Experts of a small language model.
Size: 8 layers, width 320, vocabulary 32768, 58.5M parameters.
Experts: 64 SwiGLU neurons an expert, a shared expert of 128 neurons.
Below are experts of layer 5 (counted from 0) of a mixture-of-experts language model. Rows are named router (the router's row for the expert), gate (a neuron's input weights, with its number), up (a neuron's input weights, with its number) and show model dimensions 160-239. Each number is 500 + 50 x the weight over its row's rms, rounded and kept within 0 to 999. Numbers have three digits each.
After each expert's rows: "comes after" lists some tokens at least twice as common just before its tokens as in all text; "mostly gets" lists some tokens that are sent to it at least half of the time. This comes from a sample of Wikipedia text that the model never trained on. Tokens count by the router's weight.

# expert 3
router:516530460499431445474473544530497476575542476491479542535463557530539512446517571509404482575489464486489478547439466570502508402594564513504531518512503430484500467534489513427540486592583396503498527492516472522549497488362525473455545489
gate0:443591529517446488553556449482471545490500518512545533626462590585530542487575461535511499404578464509528525493502442470472466423584556596535496503442473571531578413441420497506548469514576502496462461519465522471474509531443460478498569542
up0:451494458442417449495518445438428541416482468484504452504454653519589540555499546495553499375511466558481428434530488560378518493533604489523522470523516564464537516526530502441572415527563458498535526482462434545435493464405494472495523517
comes after: " the", " a", " his", "'s", " this", " their"
mostly gets: " areas", " well", " region", " times", " such", " groups"

# expert 72
router:522511522493540559408548488568506510566542407537476519486487569463583541499606488506490433583427570444531477574449437546409523407474532528558554506476404526517536578456531468432528525525445427502523573409551473499515532469409493395531530431
gate0:548554416532447559462505590541508578506479531514532588504531478462484521515507520404491589533530485622635509504530453535482478508517559487557537586648525524439479613516496493396519479476540550477532397442529524476509531477421522537498419457
up0:483496441619479500496468495522509556497502533522500447527539511459553394567511522457532524517528511623531480493511504602513560527480533465503435589483552505516540605523406508481544554467426617447462430422556506441508428451461427518501498559
comes after: " a", " an", " the", "'s", " first", " his"
mostly gets: " footballer", " politician", " classification", " mission", " research", " secretary"

# expert 69
router:514544464544510528511530566427589567522407486556596532536522451562570537473557520711456492526521493543489560552479509488473528477543504567607547552549460453490534496511415524469581564495496466459564547520546494431585429424330494498463539455
gate0:567457454448533474500507464423471512519513381533556461462500549519517550529490511537457454471461603540456478512483492594537518521557480554489463416539507392433554409557521539453578575529623498455658486507562531428492520568462507535573482446
up0:565546396441522524466502490424493492530473450537495480489504622605493493546477532611442414454454513494479501505456475461553528523546518529448516486524594437462586410515545468480568562463581474448585470566533393457476636540500427463532476509
comes after: "3", "4", "5", "1", "0", "6"
mostly gets: "′", "°", " km", " sq", "/km", " mm"

# expert 7
router:565541370529425534506525530445682633463472464466496461403452509522497518547495563522447501531449531469458540441497406512559463484457453544527600486513535470447469475458490452494563589560527500521525513475484497472532462511427483502464492456
gate0:505487361519506492540485524536586549535474537525520548562579448537488507479561558566535454596542528546476492545542515431607450427555551538560587491539466496476390536530549561451572421474472471470600438561516536499535547498489555597480428456
up0:516532520482499500467452493439578511471361547510564476502552528484459431518527497558552422525604501429504517498356581509569509488555455563431503694521493505447431449486549452520473456562567490524515473556444485605560473432488483520415514515
comes after: " the", " a", " The", "-", " (", ":"
mostly gets: " High", " top", " head", " north", " east", " Top"

# expert 59
router:464514550475466536488477508491588502543451499394459512537511400609528531512548543579455434509511463460523541458510487463468581430433384439571575539440478435465462486587489512468502508577450446508459510506498471500525520519458456493451529469
gate0:489441486487511538475493473516523466528544504599551429465510495438492563380541414507534454511514369532530574474490452548472390453462446451434515503506555489483446394490377462441508507548464507537424505498477482500543524503433468555477552494
up0:512520405527536537505545480509563394452507476471492442578554479469493623517471544537373641500483482573497516628447544531483454451506456509494445466523526479496490428534538478509563536535484455535396472379349490533616449513460420400511436523
comes after: " |", ";", " (", "–", " +", " U"
mostly gets: " FW", " SR", " ARG", " MF", " FRA", " 🔨"

# expert 36
router:502549472533428490504529533481599549526475489419553541457530420575490550612562572675450467526476507476522516454484458458522558444493450517539567552521430444453535475513444503498556540539472507488489570475490448519599528487480496503457499492
gate0:499514510558496512388485483554514459522525532439585504429507481374604609460486514450475497509420536487607503551521463490474466509517527545467471455480584486386504481503512585528434471490568396455515528496496558616451579471426472556446576440
up0:565455535459471495496499542538514517456509484444531515503504563434489433500549497472480469524547506509494523382479414486508615486519517465471589467410552472590498520496496419438547418502500491531437409547474472420431482584555501504508623504
comes after: " ", " |", "1", ";", "3", " ("
mostly gets: " RV", " ±%", " -;", " Safe", " Yes", " x"

# expert 44
router:546560484518416423443459542472556547550425529431553556543553398538494590487578619584470491523530526600499476493407457461503490410489505536494541525557378443461471524421415472464559493555490491555469569565520471460567445375489462459501461539
gate0:565539433467510550456545467500614537471357557515488469546544522443542533521554460523348538487552514548426444530421495477409522467471555494455528453486470521484513540415490476555598542581464439552547548446464544441507452424467568488487517518
up0:497564507430539521477528480516498542451380619542512587477493594468465520461516546461369513478525477531466510425436506495462498398515615509543493489482500506524546528460542529543567631498483482578438578460510526479463374479429490444453539506
comes after: "0", "5", "6", "4", "3", "8"
mostly gets: " cm", " yards", " kg", " lb", " ft", " mm"

# expert 1
router:523478460519477490481480548462554575484461491554578533450396525530642492461550431544429500543434490431484479462518499433522505449491496426485574564511512465472548502437533483434497533538532449490494464426499502456543445440473522496469436423
gate0:516520556553506481550462474472498496483488504500516467548424450582580503456506495453454451575517607442463445487603493540553420475529552496549440584383491514442493565516469442485427539528548446538465537541464454475424509626494496464571546536
up0:492530434481513453438489512533541434503532521414559492464440489617392510504462488468444523578517485537556405522616505449531514424511433457498506549479492533541501560541565483444445552486508513561494539537543510513431465585516453429471519525
comes after: " the", " in", " of", ",", ":", " United"
mostly gets: " States", " California", " York", " China", " Texas", " Japan"

# expert 19
router:531467500524434592560496602454533527494470474447461498519536442520497518479472504626399467529467502486506547584495488528358520498481431556533546485495492502468509424468404464451528459590533439507448549480466517503610476481546506461462508488
gate0:482534457535444529552447452607455456612456541467481557394536543505552524551378481574506562479499531491426520458496480537446467515520445526483476499382496430551438405559559411510470454504552458538549498586474480447539492450446431450501538504
up0:489485477602466438552504535481428444455386452483495543512514543571527418487567528565534495444511474501551536530450513454347512531513479482515521542443411421597532516356528464482466438480526577549430451545533568486514501485574466487503444515
comes after: "1", " ", "2", "–", ".", "3"
mostly gets: ")},", "^{(", "/s", " Pts", " GD", " GF"